config.toml
n_experts = 48
d_shared_expert = 0
optimizer = "adamw"
beta1 = 0.9
max_grad_norm = 0.5
max_steps = 5314
Below are experts of layer 5 (counted from 0) of a mixture-of-experts language model. Rows are named router (the router's row for the expert), gate (a neuron's input weights, with its number), up (a neuron's input weights, with its number) and show model dimensions 0-63. Each number is 128 + 32 x the weight over its row's rms, rounded and kept within 0 to 255. Numbers have three digits each.
After each expert's rows: "mostly gets" lists some tokens that are sent to it at least half of the time. This comes from a sample of Wikipedia text that the model never trained on.

# expert 6
router:071115164116137142129151110174114147132127165125171074101099104084110048071076103129166110137135109130110179146111151122147136154118074144115119094096090107105137142128167091108156124129119162
gate1:087157109088166114172074105147144123149126146116177129047075091126110140104148154120109124116104115142151163149114067145105147110144097085084082184157109067160104143151098078126164123101126084
up1:111106173100098137183054083178179154136176164097068159128054122161118121151104115167093138098104120165078167136130150096158130140037123064118105150154140086058104165105116089153102147078106121
mostly gets: " won", " touchdown", "|---|---|---|---|---|---|\n", " scored", " winning", "-yard"

# expert 22
router:134151189086099136196144135140105095167149093153132080150126101106155140094139104137137127116138224071114226165107129163153157130176145109139147140149109122135118107149199113164117143190118186
gate0:124102158107077120167143073095096198151149155155118140132133102101098117134148116103170157131155137073119177162128126157118135160131111075148144148117166089174092116109184133071120104107032188
up0:120108140151146163126131103198150117105131102134158120070109171161122171090058102131184120154106086147157126173110149104116104155103192152133166076157102126116121159154083126171165197169128109
mostly gets: " p", " l", " v", " d", " r", " c"

# expert 35
router:108177172088134137167193109162126086121115115119111113138160144168157140060096120153113160169130115099149145159140154094161112162116094057130154146125133122131111136147168075120105149194093126
gate0:075109143111137196060142137081102083125158103146158138114149134086169067105116069176162126109084075179102116062118134101165117163146168081169109109157116049122112127078093109124141108108157120
up0:174122121144141128104158093118167117155180091112102123176141198140131162121111117141159142082120139138160159149054110126163144176124153150160101148123156119111110097156167156069165164147093073
mostly gets: " based", " announced", " replaced", " elected", " medalist", " ."

# expert 17
router:109189171066119156118080104144103092138169112138100090179135174148148015116096136159119111057142124126083175124108157173179136138155163096138142077124130164131086120128138082092114160141103124
gate0:149131136113169143150104117157081119160143167186057197170114193131107167113147105148130114108144157115145165142132127107129122165069145081166140099105170158070168113140099097173190120080104118
up0:133124171124141171075073086078106096106125138144169133145133137146164112116086091114171125095157110169102052134122107189143114103188110142093144154185145147165139116080150108105163129134125086
mostly gets: " non", " inter", " case", " real", " social", " war"

# expert 9
router:041096142119150137139127075150109126149116096104119082129107105080148126060103129148115111121154105133108153116129155096110149141162173133145159114101151102089196112142093106091146134139135114
gate1:062080122137174081121108107112149089124106160117115112112092178090168109096126123147119130043097127133156095085107081105155156165109142135101160135134135119126102125129119121128124123106135155
up1:180055091089141139138128123187132204128168127156100138143093116140103120152115122107183143146120092120153083079091140084134153101051126119151116112108131153089131122146127119127181127102152069
mostly gets: " Cup", " years", " Championship", " km", " century", " season"

# expert 8
router:149145154106142107182142127176095089137124127173107118160138139172148083080125143138110158118117164102138134159132106112204182181148086156131155098131092169125129086156131128118139128150115072
gate0:138161202114123158136148069135161147139116183101077146107165188157163119149085099144142153112124081142141137129094156115166153136115115145161152107104171158099081124185150113172110188101121134
up0:172134079137177096138068168106093119181124142113196121110128150080099148149088170175126131142100180105192158111125121094056167095123155136154184111076119111128126172084160064117138096156149127
mostly gets: "born", " married", " Born", "Personal", " born", "See"

# expert 33
router:126158169136145150141154100170116145160169088152109107122132138164190101110063152192131126131126116186120176174142107115101143166157160144114124056141123162129126113155144139085150128164104150
gate0:145147188129170159073120143156071173159191127119179100078087113174101124127139199057134090122102111112068141128071046177173089101139124098117123083132136169163171158123128100113151139206109173
up0:106135170156201112109057162146145153112164102147154123077132138119089127143163210055150095140113083138145124055079083178154090092100104124114116137163141175167133108097095110101107113163130146
mostly gets: " into", " between", " to", " before", " after", " from"

# expert 32
router:073101119107124180164143086156131114127128136118094105176146122087179111071112171141124169077202139121065129148116187148120125125175102105145136095187132152088167121126144118138116109122135096
gate0:167160095098102099131136127141116156119157119080109135115083145172181154111138131142174125101151149128125128134150083123202083125101137151095110057153131133102119098175105152158163134135126105
up0:119152091063124106126095108135139130190130102147133107135165098127151083140144125186090149089142168145128109147124101127171125124071114143095129149101106169087108121129148137129142121086131102
mostly gets: " b", " c", " d", " r", "See", " cr"

# expert 28
router:169110138043105197145146059133065105148094126111147116137059088137101126104130147132117131105174186075123151197157130163201138138174106098136188076142088101173136116122131131192115147189121120
gate1:126118165166137105077181079116095103104110124126120139128087155118067137068173133085091068085092180079108165134182110167200155117127056149154130194129105103125202115098155105163161151144101131
up1:133145058164144075146126091133084179125159188070178115195144113065155128164171096179154100165119112081156071079127174140136130097155094104120123107097183163142137142090102170146118138171081123
mostly gets: "_{", "\"\n", ".\n", ")\n", ").\n", "$"

# expert 46
router:117123185098127150136165108149116087125120083126105098145115100142169070087093139170137170118115147133107125205113145088170098152139126107165108130123135162075119085116148163118152110139104158
gate1:143138084093151139092125140157104094178148125147130138095123167144132156167109148142127123124141145105147118168161086156065122085137146171151159099147082151108151142130137104163101104088165144
up1:146040140194084120098079101112112129069122113129162168122138148160154149164149135132139086138143069156115138124115193182140182163140099145130091161155123140195101140122058099106156117109093135
mostly gets: " in", " during", " for", " on", " be", " at"

# expert 23
router:140124146090123150172147046136112077153156129118164070138116148171170119137187142142090201101154115127112172135100134124128098150176118153119131081133147126114073130140132171091135150188085140
gate1:119192150159190094143113136117118119071153113107166144055116111106117140126130119145107102117148069204097094141125124129138110134154123117176155205122147134139160135138127201117112134064153079
up1:093143148069136129130160137087130023079083137126166144188166132122126107089132088102153108066172127142089108167180121122101085118138195175148097136102153157131168109144164088141160132141120119
mostly gets: " was", " is", " \"", " also", " were", " has"

# expert 7
router:119177198089110143141133089168099127181081116109104119093109108175146146037149137126173163123172159103154146169119142116121130168172124116136174100160169130144156150146102171131144105145077152
gate0:094127155099104114177169179139096152106203139155124128082125114055144138154169160055107109188120092109164182093153174177114181115111080140102220136114080121137126132130142085117179110112153134
up0:132100190137146115093071119141110190139103107081096145142126147098161176117104075124167176160087106129128083115102100101087132105074183148115137076043169081112172091134100149145148132130183133
mostly gets: " R", " P", " K", " G", " H", " M"

# expert 47
router:126132174115118176146138079175131119150128179131161096130108124141175078166122177152110141107177141117126162212076141105148105146136078134139152095127166157073064105127170107085155139156092189
gate0:107096196142087094111097130154145162088152173137167161096199128126195165143142078148111172189170126145117116108087113147134113157170077161120065137185117150170129174125135125104083181085109130
up0:099088144163102091180186082067118147134130123170107149140141108163121167107143099083137136100118137099126142111094170170110161143136168156118163090135138138112113116158114119142046113157075111
mostly gets: " would", " when", " but", " while", " which", " they"

# expert 27
router:082137186106116154152163086156110149179179156095093148136117159131137122134099137173122119121148136136085125202113125141121149173159122167125204076085150132105084139150135124095119164125132163
gate0:102169171098084154087155161149155091084116180124115070097088158067126131116166105078143111102104060150109161172122066114130144121124188065135151095134120124176166093139146161128137114156141131
up0:148077185112085085166092055118108102119101157098117095161080123197129162159119146130108135153171143132127161095188130117150166157065097194105132169127095135081148086148138095118140134155128095
mostly gets: " and", " but", "\",", " him", ",", " them"

# expert 45
router:065148166117080134186136074144113100098146164133120176146108152140118112083081142132173132090133163109064155132101129152154097178134136126170163131127070085146114108137165162164131098178075162
gate0:130129116101069121141083184137092015098083103146139126122083130113116157123109154119155115112115141140085221175115092106164110153106092167148129131150147165126166085134121121151145118137083122
up0:145074168106089083115104128118084063093121154141108165065168147147139180169105122192192111062130141140113154106155152122173097145098134112107116132116146092127165113202126153138134121138049119
mostly gets: " Secretary", " former", " Chief", " Supreme", " Lieutenant", " appointed"

# expert 41
router:129112172127091187132127044151126082136115142104107143124098108153162115075097112133136147119159157105125146180122192146171100134141081098113153072152107156119109140089144128083135093112125097
gate1:147060165088183113110150155172055119114148136085109131088133138137125118070067120135162111099181102147174170148128072140195144131176080124126176144121089108124166124088170159113103139105110090
up1:170111135118130125051085147170124146122105101104126138112215158146109121101149143073094097176160096068104096095157086102162062100104072155166125082163094153102109188090110131055135103060180121
mostly gets: " \"", "–", ".\n\n", "/", "===", " ("

# expert 44
router:119138124078082155141114130103112099150140183122124101210080116136182142127104163132169113126141145147117123143145101123119093138130129157096161045112138118095119126162191111121160145189104126
gate0:156065140138128164084147183084160119168125139094118109128146149154206136110117123111157204130131114102137109132154138144144086138131124157148148096091165090093069174115143139135096169059145159
up0:126103146116086157074101108083161144136124134115150079159155125137158125117168055132155084154148119171127176123087196140143154133104132080155137165118151070102164050145145147125129127171170126
mostly gets: " You", "!", " you", "...", " Love", " Life"

# expert 25
router:165099164131125130175103104140034112145151162144105113163115117153181131064109152120154128136144125099142159126128136093110124163143122118156124076171130132128073107175163080138147137189147136
gate0:193126121060119149179132082125158094172159141164096148141136107133145141155140190144150059101110109113100141164100109111202111115163141197100173118131072141070150075139076094137124096155125145
up0:146113132058077108106097115110116151166127133103103108168138131111176161122171158110136188123163149142141095177127099147127140125109151158138140147066116106105126106133155142116078110149101112
mostly gets: ".\n\n", ").\n\n", ".\"\n\n", " died", ":\n\n", ":\n"

# expert 30
router:134098130128166110115142129152090143171099083116136061116097157154193084138086146115114137058141137154152161123115140135168151160162084137153208097114145119120133127125163151139156148168101179
gate0:111142114139106132169164123123124110079103127159150154115210136162132128081119138085123143131107110154104159087110112183148080063108092107064155102148154090100177121135122181166084105117136184
up0:051144063110154090151108166102085137107167135122118090149098101110130162164176131170168147173158160132125166137067145140083156097085148107125158163083134100080123152167175178150147084135118123
mostly gets: " January", " May", " November", " June", " October", " August"

# expert 19
router:112170146105146128166092121169146130185153144099098161103144139151164114066115101119135180099129132134073173150101191113140200165119095144132204095090097106115127138157161160156216152180057133
gate0:109171064152150168058135132129110188106110122147153193127176127122108154167169148087156060136101151115128147144076124083108194036142127151158155134115126167116106164112114143126135076138129115
up0:107177157120102124078157137120110141135146112138129157141101160115108166111081087137175112102071110103097143159130179155091079164103183146086119151151160140132129069193123104146113134096111184
mostly gets: " York", " England", "″N", " Texas", " London", " Italy"

# expert 34
router:193162203110096136168145093106123110137114125095144108162083167146106071098087121122114127102127163134128124169107167118175131161098114133181133102127104163119122111141184084104116130114131170
gate1:109113172150189061096166171122131151118111083149103165118117163093118172170111159161168066131087170102130179141117101088132113190156113119018073163101043112135062166159123091117158166102127186
up1:164094156105111083107179161131143128134082105101154141099153144095113112061119111167123046107113118083121118150099127123129131147165107141114134129103079135122077157117092042171104150120097170
mostly gets: " ", " #", " £", " Yes", "   ", "20"

# expert 40
router:100137162112142139137113100215126122136129112078087141082094150135146078066087136093074168124193138156141197197134137100140123159083133114097174104093106111128176118160162093134149119181067128
gate0:087190123133130123175128150228096192110126107127124129136106156191132113126106096077162097130090172101167091094070161145088146192144102099118153150132084160183151167125102180119073170138078133
up0:145123151092094080168103186137105162122095053125130123092096093166152194140142086066127098107097204166129111077068133083078146136127154194132182119121135073159154149061079185075062147131077080
mostly gets: " Angeles", " Ireland", " Australia", " Valley", "ville", " Germany"

# expert 36
router:170094116064120168135107100111117112191140180096124095176055038137147128081160123133133127126150180082107146144156093105139124168134114102106180087141156113089134143095163126066172119147103122
gate0:140050151114128116173185066086149144138041147160092115151070049064193121097153145136057130157110160119137139126065129123192161144132089120142128158143167119158129191100087124145112134116200112
up0:123107082167131164132126137135099161160128111095070077085131093130158165098143139072147133178136138106146107152126109099108112178083113158115134063080058082210147154101186137136152139144116093
mostly gets: " Har", " we", " Ak", " Ka", " Kal", " You"

# expert 10
router:091126181112113134147096071177123128126132131124107145134117136157162072098111099200164152075140171139130179113144098086135109165117101044110134154131087091124137123133155118128126157120153112
gate0:153141138144157159131154154083185106168118117158166188108161118138132201105193093153088097159140155139129128096122075125152142098156093120121139138116128088150122114066117194131147167106167094
up0:160150115104098163100121119163145110192140111164129068173123145088192155167138091176088108084165153127095165143154121164152163136091037128099116136078122173150128121132106088138131107144114128
mostly gets: " member", " politician", " president", " director", "born", " writer"

# expert 11
router:167134133086184146136165124169150081160099156111204155171093115151155140094118152101165173116166160105136137163141153070136127168134125122122180090112128109119107121149160138123154163136151149
gate0:115132191120096128155146122199083126187132115145145120094124135141099119149159115189171136083113148188199106115137116132122048083137185085130114170054037107136180157125134125117186058115145150
up0:143077133139110149095172127103115157136102133141103115149117130110120146128138082147103115082093164169195060068148091121129099130119146105104120174136076136103164115093060180149168087145129138
mostly gets: "iy", " Mal", " Kar", " Har", "ik", " Ram"

# expert 12
router:115166076079090151138115143160076110184166148150141119134090170139190094135096139133115191076137137133122193187145148136069147162136149134156199116152092137141118149160161108142145125130123129
gate0:175094100136125160155100076060142109094091148157126133105149140122086139141139114165147119085161122093150168160188072100124119153088125112099088089076079140181126181108064117079148089145179081
up0:184073124146090128078147124139091111094141107154111147104144159121138115114144163093044165139154091162156131137121119063111063125106146118163091104165149183136145149104060179143186080095151109
mostly gets: " this", " their", " these", "'s", " new", " original"

# expert 14
router:078126183092112169176094054122093109136110186080133089110114115130137132030142140127148146166151149121093157205099179107093137164115140113128164055143167175141116114118162074126112122126097113
gate0:091159136124164174128102124103132073103126118091153117107127147075162160158085175165116143152082150083054146158075136151123103210117110163141090085155116134181129144107192107092190172093159137
up0:127129166047111088099150122139106093071117121169159134132105104082112107135144115077112124114131109126119117122154157158157111135116137123143138111156151091118061089166077165104101192111129096
mostly gets: " government", " School", " Army", " school", " city", " Church"